Weights of a small mixture-of-experts language model, trained from scratch on English Wikipedia.
Training: a variant of SOAP for the experts, 443M tokens.
Below are experts of layer 2 (counted from 0) of a mixture-of-experts language model. Rows are named router (the router's row for the expert) and show model dimensions 0-191. Each number is 50 + 10 x the weight over its row's rms, rounded and kept within 0 to 99.
Before each expert's rows: a language model's description of what the expert responds to. This comes from a sample of Wikipedia text that the model never trained on.

# expert 6
Description: Name-initial word pieces. Word pieces right after a capital initial in proper names and rare words, like P-et-erson, D-er-ham, St-et-son, Z-od-iac.
router:52 32 57 43 47 26 50 59 52 23 46 47 43 43 52 50 57 40 55 42 51 56 38 47 31 48 39 55 63 64 59 56 25 66 45 43 46 55 49 38 39 43 58 50 60 55 58 57 50 33 57 31 42 42 59 55 48 38 53 44 49 34 47 39 54 49 61 40 60 58 44 42 58 51 39 42 49 31 53 35 43 58 41 61 56 29 59 42 67 55 46 55 52 54 35 56 40 45 53 69 39 47 34 54 54 54 60 47 63 57 58 46 52 39 71 55 42 48 34 51 61 38 51 39 37 37 34 47 53 49 51 41 52 41 50 56 19 47 38 70 49 42 68 49 48 56 55 56 65 37 53 60 55 43 46 61 74 56 41 53 52 35 60 55 55 47 42 43 56 51 66 49 39 39 44 40 50 31 58 44 48 68 40 38 54 51 65 47 52 59 37 34

# expert 3
Description: Relational prepositions. Prepositions linking a head noun to its complement, mostly "of", also in, on, over, among, as in Under-Secretary of State, one of.
router:54 35 57 65 51 64 53 29 60 52 36 47 50 64 42 54 53 51 43 42 41 58 54 66 57 46 50 50 43 64 34 58 29 51 61 43 70 67 58 31 62 52 60 46 49 50 65 66 48 57 42 56 69 48 42 52 46 42 51 52 23 57 44 45 47 43 40 55 58 57 56 61 49 58 36 48 31 43 58 50 51 62 43 39 44 51 34 58 52 64 52 24 61 45 29 52 42 39 57 36 63 30 68 50 60 46 49 50 49 58 44 29 53 45 60 60 59 45 55 42 41 42 60 56 33 41 41 49 41 50 55 43 55 33 43 42 60 66 53 34 54 40 60 50 56 62 69 43 49 49 69 58 57 62 56 52 43 51 58 41 31 47 42 53 57 36 46 39 68 62 57 39 43 40 54 44 45 58 47 43 61 38 49 47 70 55 43 62 49 63 43 56

# expert 7
Description: Clause-linking words. Commas and conjunctions opening a new clause in biographical narrative, such as when, where, after, until, and subject pronouns he, she.
router:47 51 68 48 40 71 33 52 47 32 66 55 47 40 40 49 55 37 57 53 47 45 56 38 55 56 67 39 49 43 58 27 51 57 56 57 49 47 36 60 49 46 47 50 59 54 44 37 45 59 54 66 41 54 50 52 48 65 51 61 60 33 58 61 51 49 37 31 39 46 49 53 59 57 65 52 54 56 46 57 54 45 51 50 49 53 33 53 45 56 54 35 44 65 47 34 31 32 58 41 58 48 55 36 64 72 55 78 40 53 54 67 24 37 70 69 55 53 45 46 54 41 48 61 46 55 53 58 51 46 44 61 56 54 61 36 58 70 50 46 41 59 47 48 37 54 37 34 47 46 69 35 39 64 48 56 39 75 56 57 39 58 50 44 65 35 63 37 56 60 48 38 54 46 61 57 43 54 52 42 60 51 43 49 39 47 56 48 45 37 31 57

# expert 32
Description: Of and to. Prepositions of and to, plus from, into, through, linking nouns or ranges, as in edge of, east to west, Pleistocene to Holocene.
router:52 59 46 53 53 44 47 33 50 42 32 45 52 66 52 52 50 64 46 44 44 68 67 51 57 42 42 33 47 62 57 58 37 66 54 30 66 51 50 48 51 57 58 53 53 46 63 80 47 58 50 58 54 49 55 62 43 47 38 31 44 56 29 53 45 34 49 45 44 37 48 41 43 49 50 36 32 43 43 51 33 47 51 53 63 42 53 65 38 52 49 41 49 50 18 58 55 54 54 49 57 37 38 29 59 34 45 26 41 35 40 49 57 73 47 34 60 52 56 48 54 28 66 55 51 41 45 58 43 59 47 36 48 54 62 45 61 40 56 51 66 61 42 50 51 50 49 35 48 56 58 61 43 62 56 38 49 53 55 45 43 40 37 45 74 46 29 48 62 48 56 49 66 39 48 53 49 50 44 48 41 52 69 43 46 38 58 56 44 33 51 55

# expert 22
Description: Auxiliary and copular verbs. Finite forms of be, have and modals after a subject, like was, is, were, had, would, as in base is an.
router:35 56 35 66 41 42 67 55 43 57 46 48 46 36 46 41 61 59 46 46 61 37 39 45 54 63 45 60 55 39 45 63 39 67 21 51 49 35 46 46 42 39 67 60 50 43 47 57 42 59 39 42 52 48 47 49 53 62 58 21 51 30 39 48 44 52 49 52 55 57 42 51 60 43 49 42 59 47 45 50 49 64 37 59 57 37 58 65 40 41 44 53 41 51 49 40 64 66 47 54 49 47 55 57 55 43 43 29 56 53 51 63 58 64 36 35 27 41 59 62 59 35 38 40 50 71 64 54 47 61 40 49 45 36 55 45 43 39 55 50 35 56 55 43 42 46 48 39 45 42 37 32 55 48 51 51 51 53 61 29 66 40 67 41 56 56 63 39 40 30 50 45 68 51 38 48 44 56 44 58 26 64 43 55 47 65 53 61 39 48 48 62

# expert 17
Description: Name-initial capitals. Capital letters or short capital pieces starting a proper name after a pipe, colon or comma, e.g. A in AZE, Abd, Kap, DF.
router:64 51 46 20 39 66 43 48 55 47 40 57 51 50 34 61 36 52 44 63 44 50 66 49 35 59 50 52 37 34 63 65 62 47 61 46 53 54 58 54 76 48 42 65 32 42 49 56 72 56 56 52 43 39 40 64 63 51 35 52 48 48 53 61 40 49 62 38 43 45 51 56 44 46 62 53 62 50 51 38 47 58 46 49 43 60 61 56 47 62 54 30 54 46 49 49 47 35 29 47 41 44 50 42 43 55 50 46 58 61 39 57 36 35 36 50 47 46 60 43 57 58 33 45 56 36 52 53 45 52 44 59 47 37 42 44 45 58 55 56 66 50 63 56 53 36 41 47 70 53 51 62 54 57 42 54 54 38 54 58 62 70 68 55 40 46 61 47 52 51 48 45 36 57 52 67 59 19 46 53 55 55 51 69 53 36 50 72 41 61 66 71

# expert 34
Description: Action verbs and from. Main verbs and participles after to, was or had, like remove, used, released, moved, and the preposition from.
router:30 60 42 38 43 54 40 43 55 45 37 61 69 55 45 61 48 37 56 51 55 25 64 62 56 41 44 33 57 49 60 47 58 53 40 53 57 36 53 55 46 47 36 62 63 47 31 41 43 39 37 42 42 71 48 29 33 58 45 50 47 56 65 60 50 56 42 72 45 68 59 68 34 59 47 52 44 35 38 45 61 44 47 45 59 59 28 56 43 29 57 45 46 47 49 61 53 69 59 34 57 50 41 34 57 62 40 58 30 43 42 54 41 42 47 62 39 52 54 49 52 62 58 60 50 55 65 44 36 33 46 30 50 42 44 40 53 47 46 43 58 39 61 59 43 35 46 63 59 35 56 45 31 58 54 68 45 42 55 61 53 52 45 53 58 54 51 48 51 58 42 56 55 47 61 50 25 59 41 54 52 54 52 44 59 44 33 48 48 64 41 52

# expert 41
Description: Word-initial capital letters. Single capital letters starting a word after a heading mark, quote or parenthesis, e.g. the B of ===Books, N of NBA, K of KPTN.
router:58 56 60 40 56 70 49 53 57 57 63 45 48 66 66 43 44 57 50 48 38 36 29 78 31 51 58 62 40 53 42 39 55 52 52 62 52 45 55 58 35 46 68 49 55 47 59 33 39 57 64 67 52 53 62 54 52 55 42 55 52 35 59 52 46 38 37 61 44 59 49 60 50 33 57 54 66 62 51 55 58 36 54 43 49 63 67 59 46 60 53 68 46 47 49 47 39 67 61 40 35 39 45 65 43 49 43 61 59 50 58 48 66 54 57 35 37 49 64 44 62 61 52 27 65 47 45 36 37 60 55 46 44 57 45 29 38 66 51 39 61 42 67 56 38 62 53 55 47 49 38 44 56 49 45 56 46 62 50 23 50 55 38 43 45 64 65 51 42 60 41 62 52 41 50 53 46 50 69 59 51 52 53 43 52 51 28 58 63 39 58 55

# expert 23
Description: Name-internal syllables. Vowel-consonant word pieces inside unfamiliar proper names, often after a first capital letter, as in Y-el-awolf, M-el-ono, Kop-p.
router:59 42 66 47 44 37 49 49 42 59 48 48 65 31 54 63 48 46 52 46 59 52 63 27 50 38 42 68 38 42 50 73 65 37 48 60 50 52 70 43 49 41 52 47 50 70 68 59 46 50 57 18 39 52 39 49 44 47 54 54 49 60 56 31 49 56 44 60 62 39 46 48 40 43 47 55 45 55 46 39 47 56 38 50 53 45 63 51 41 67 61 50 61 53 58 60 35 41 47 49 42 30 40 57 57 47 70 52 34 44 49 60 36 53 34 76 42 48 49 48 37 42 67 52 47 55 52 37 56 50 52 44 58 60 31 64 70 53 43 50 41 34 63 50 60 60 62 41 56 46 35 52 44 25 53 60 67 44 45 62 33 58 40 57 46 58 69 35 49 50 47 44 53 68 43 65 50 59 49 46 40 53 50 56 62 45 57 49 51 58 53 60

# expert 33
Description: Mid-word fragments. Lowercase word pieces continuing a surname or word after its first letter (ow in Bowdre, olph in dolphins), plus infobox labels like Binomial, Spouse.
router:49 45 51 47 49 36 53 44 57 49 51 57 51 55 47 50 51 49 48 50 52 54 40 53 37 52 42 50 53 56 75 33 57 50 41 51 44 68 53 40 57 56 48 46 75 56 62 62 61 34 38 40 41 36 54 31 45 40 29 59 39 37 61 46 53 53 40 52 38 48 33 41 39 36 46 72 62 59 52 47 38 41 62 61 59 52 64 66 58 52 53 59 56 39 45 51 35 68 56 77 42 49 38 57 39 56 51 44 49 61 43 61 37 59 41 54 44 52 51 51 44 59 60 37 54 43 51 35 51 40 62 50 48 57 71 56 45 36 42 29 34 37 35 48 59 59 62 55 64 57 53 52 39 63 49 48 56 42 46 57 53 31 57 63 42 33 54 35 63 42 61 50 33 49 51 43 60 48 72 57 42 53 49 25 48 30 64 67 50 53 55 47

# expert 47
Description: Suffixes completing words. Inflectional and derivational endings finishing a word, such as -s, -ing, -ed, -ation, and particles like out, down.
router:54 32 47 39 38 40 56 49 52 24 39 52 56 55 41 56 60 45 64 54 60 36 49 51 64 60 50 40 40 50 65 60 49 54 51 52 48 36 57 62 38 70 40 55 64 48 39 36 28 38 58 57 37 51 52 54 57 43 75 47 37 56 42 56 41 56 42 50 55 65 67 74 63 73 45 52 58 48 48 60 60 42 57 39 55 54 46 26 53 34 52 35 61 61 41 46 54 47 59 55 57 37 44 48 28 38 42 62 45 55 51 59 48 11 49 59 54 58 47 55 50 57 54 60 41 52 39 41 52 39 32 50 49 43 50 67 37 45 48 47 54 47 54 53 40 41 57 55 50 57 57 49 29 61 49 58 46 52 43 68 46 54 39 49 41 33 56 48 44 43 37 49 39 55 64 43 62 52 62 43 52 48 40 41 61 39 35 45 59 48 45 36

# expert 37
Description: Coordinating conjunctions. Connectives joining phrases or figures, chiefly and, or, but, than and &, as in "60 and over" and census statistics.
router:60 51 55 59 54 49 50 63 39 36 36 59 72 56 43 28 60 38 39 48 60 45 66 40 47 56 35 60 50 39 63 28 39 49 57 45 49 48 48 62 49 35 47 55 67 49 50 54 53 43 56 57 50 47 42 55 52 54 54 58 55 56 48 60 45 53 54 45 61 39 63 41 45 39 44 54 34 70 65 56 52 43 38 50 51 40 41 58 52 52 54 59 67 39 51 59 74 40 50 44 59 67 42 46 39 47 54 61 60 30 52 45 24 54 51 70 47 57 58 38 73 36 31 48 49 43 64 42 39 54 44 60 50 29 47 75 54 60 56 63 55 42 51 61 62 53 34 39 59 64 43 57 50 56 28 51 55 33 49 52 69 44 58 44 71 44 42 61 62 57 44 39 56 53 55 41 56 63 42 50 45 49 44 46 49 57 59 71 49 53 59 50

# expert 39
Description: Capital-letter codes. Single capitals or short capital fragments in abbreviations, call signs and codes, such as MGY, KSOY, OK, QR1, ACM.
router:47 58 45 66 54 48 48 59 41 41 53 47 55 52 53 47 49 40 59 46 39 45 44 36 46 62 56 59 56 48 43 49 34 50 46 58 49 53 49 35 55 49 48 44 17 52 54 52 48 51 49 49 58 61 49 57 71 66 48 45 55 47 37 57 52 29 42 52 56 43 47 53 52 16 50 55 54 38 42 45 54 53 35 42 51 62 56 37 40 60 53 55 44 53 53 53 70 50 38 48 52 44 52 60 52 67 60 54 46 39 47 40 46 26 45 54 54 43 40 45 54 37 35 37 47 22 60 53 58 59 45 45 52 52 24 60 49 53 52 63 58 42 54 58 48 32 56 43 53 60 66 59 51 15 32 70 45 49 54 50 39 66 61 44 53 53 60 42 40 41 58 66 35 59 48 59 58 41 71 50 43 64 46 58 60 76 36 60 56 48 58 63

# expert 19
Description: Commas in lists, places. Commas after nouns or numbers, especially separating place names and addresses like San Jose, California, and list items.
router:55 52 56 63 53 41 46 48 46 45 57 61 45 53 47 60 45 49 48 60 49 62 60 60 51 71 53 35 40 36 57 66 72 58 55 46 38 46 47 61 63 58 64 56 48 53 58 46 54 60 56 44 47 50 42 60 65 43 33 47 53 50 45 59 49 50 38 52 53 57 41 39 63 30 47 54 43 58 38 58 49 37 42 61 41 51 41 38 45 62 59 41 37 49 34 45 59 53 53 50 50 65 62 34 55 62 50 57 56 46 45 57 34 35 70 54 55 46 56 45 68 42 37 56 38 61 44 54 47 53 60 50 44 59 47 60 65 64 48 37 45 64 47 58 46 34 31 32 50 37 65 17 52 32 43 61 51 67 52 34 31 36 45 60 48 36 69 38 61 60 56 44 46 50 54 54 53 58 49 48 64 50 51 74 43 73 62 52 51 31 39 58

# expert 40
Description: Locative prepositions. Prepositions in, on, at, into, during, often after verbs like located, born, based, flows, as in flows into the.
router:41 61 64 51 68 34 45 28 55 48 51 34 36 52 49 51 41 55 59 53 60 56 48 69 57 63 61 41 52 66 45 64 48 54 62 51 49 50 36 33 42 43 37 53 63 36 45 53 47 39 55 40 60 46 41 33 29 55 42 54 61 53 42 59 43 51 69 65 37 61 68 63 36 57 65 45 58 41 47 54 64 57 44 59 56 56 36 50 48 43 42 58 44 54 14 55 44 64 27 45 61 57 59 57 45 47 49 48 58 47 49 49 41 43 58 42 63 55 50 33 47 29 48 51 42 59 52 50 63 47 50 48 41 48 35 49 43 43 54 34 50 48 39 55 63 47 53 45 40 55 40 54 25 57 56 47 42 55 59 38 33 62 46 64 57 47 31 40 56 51 29 51 50 46 48 52 54 59 46 62 64 45 40 47 38 46 48 29 49 72 53 62

# expert 24
Description: Capitalized title starts. First word or capitalized piece opening titles and proper names, especially album, film and song titles, such as Enter, Out, St, National.
router:43 45 57 71 32 68 50 65 44 61 53 43 36 40 62 53 56 56 56 50 48 46 46 46 36 49 58 47 42 49 43 48 41 49 43 58 45 67 64 66 40 41 44 59 66 70 56 50 29 45 54 35 54 52 67 48 54 56 50 74 50 33 45 42 39 36 43 48 54 58 32 66 47 47 49 30 50 40 42 47 41 54 52 42 49 61 55 56 33 46 44 47 52 52 71 54 37 47 59 63 51 49 46 32 49 47 48 51 46 51 62 53 47 41 50 28 51 42 38 65 51 47 58 49 48 62 51 54 51 45 44 43 55 48 48 40 51 43 54 35 55 60 52 44 46 38 53 58 48 66 52 46 61 38 45 55 46 65 48 28 35 54 60 63 48 71 47 65 73 62 62 51 40 40 27 44 33 40 55 46 24 54 46 52 64 54 55 48 66 60 31 27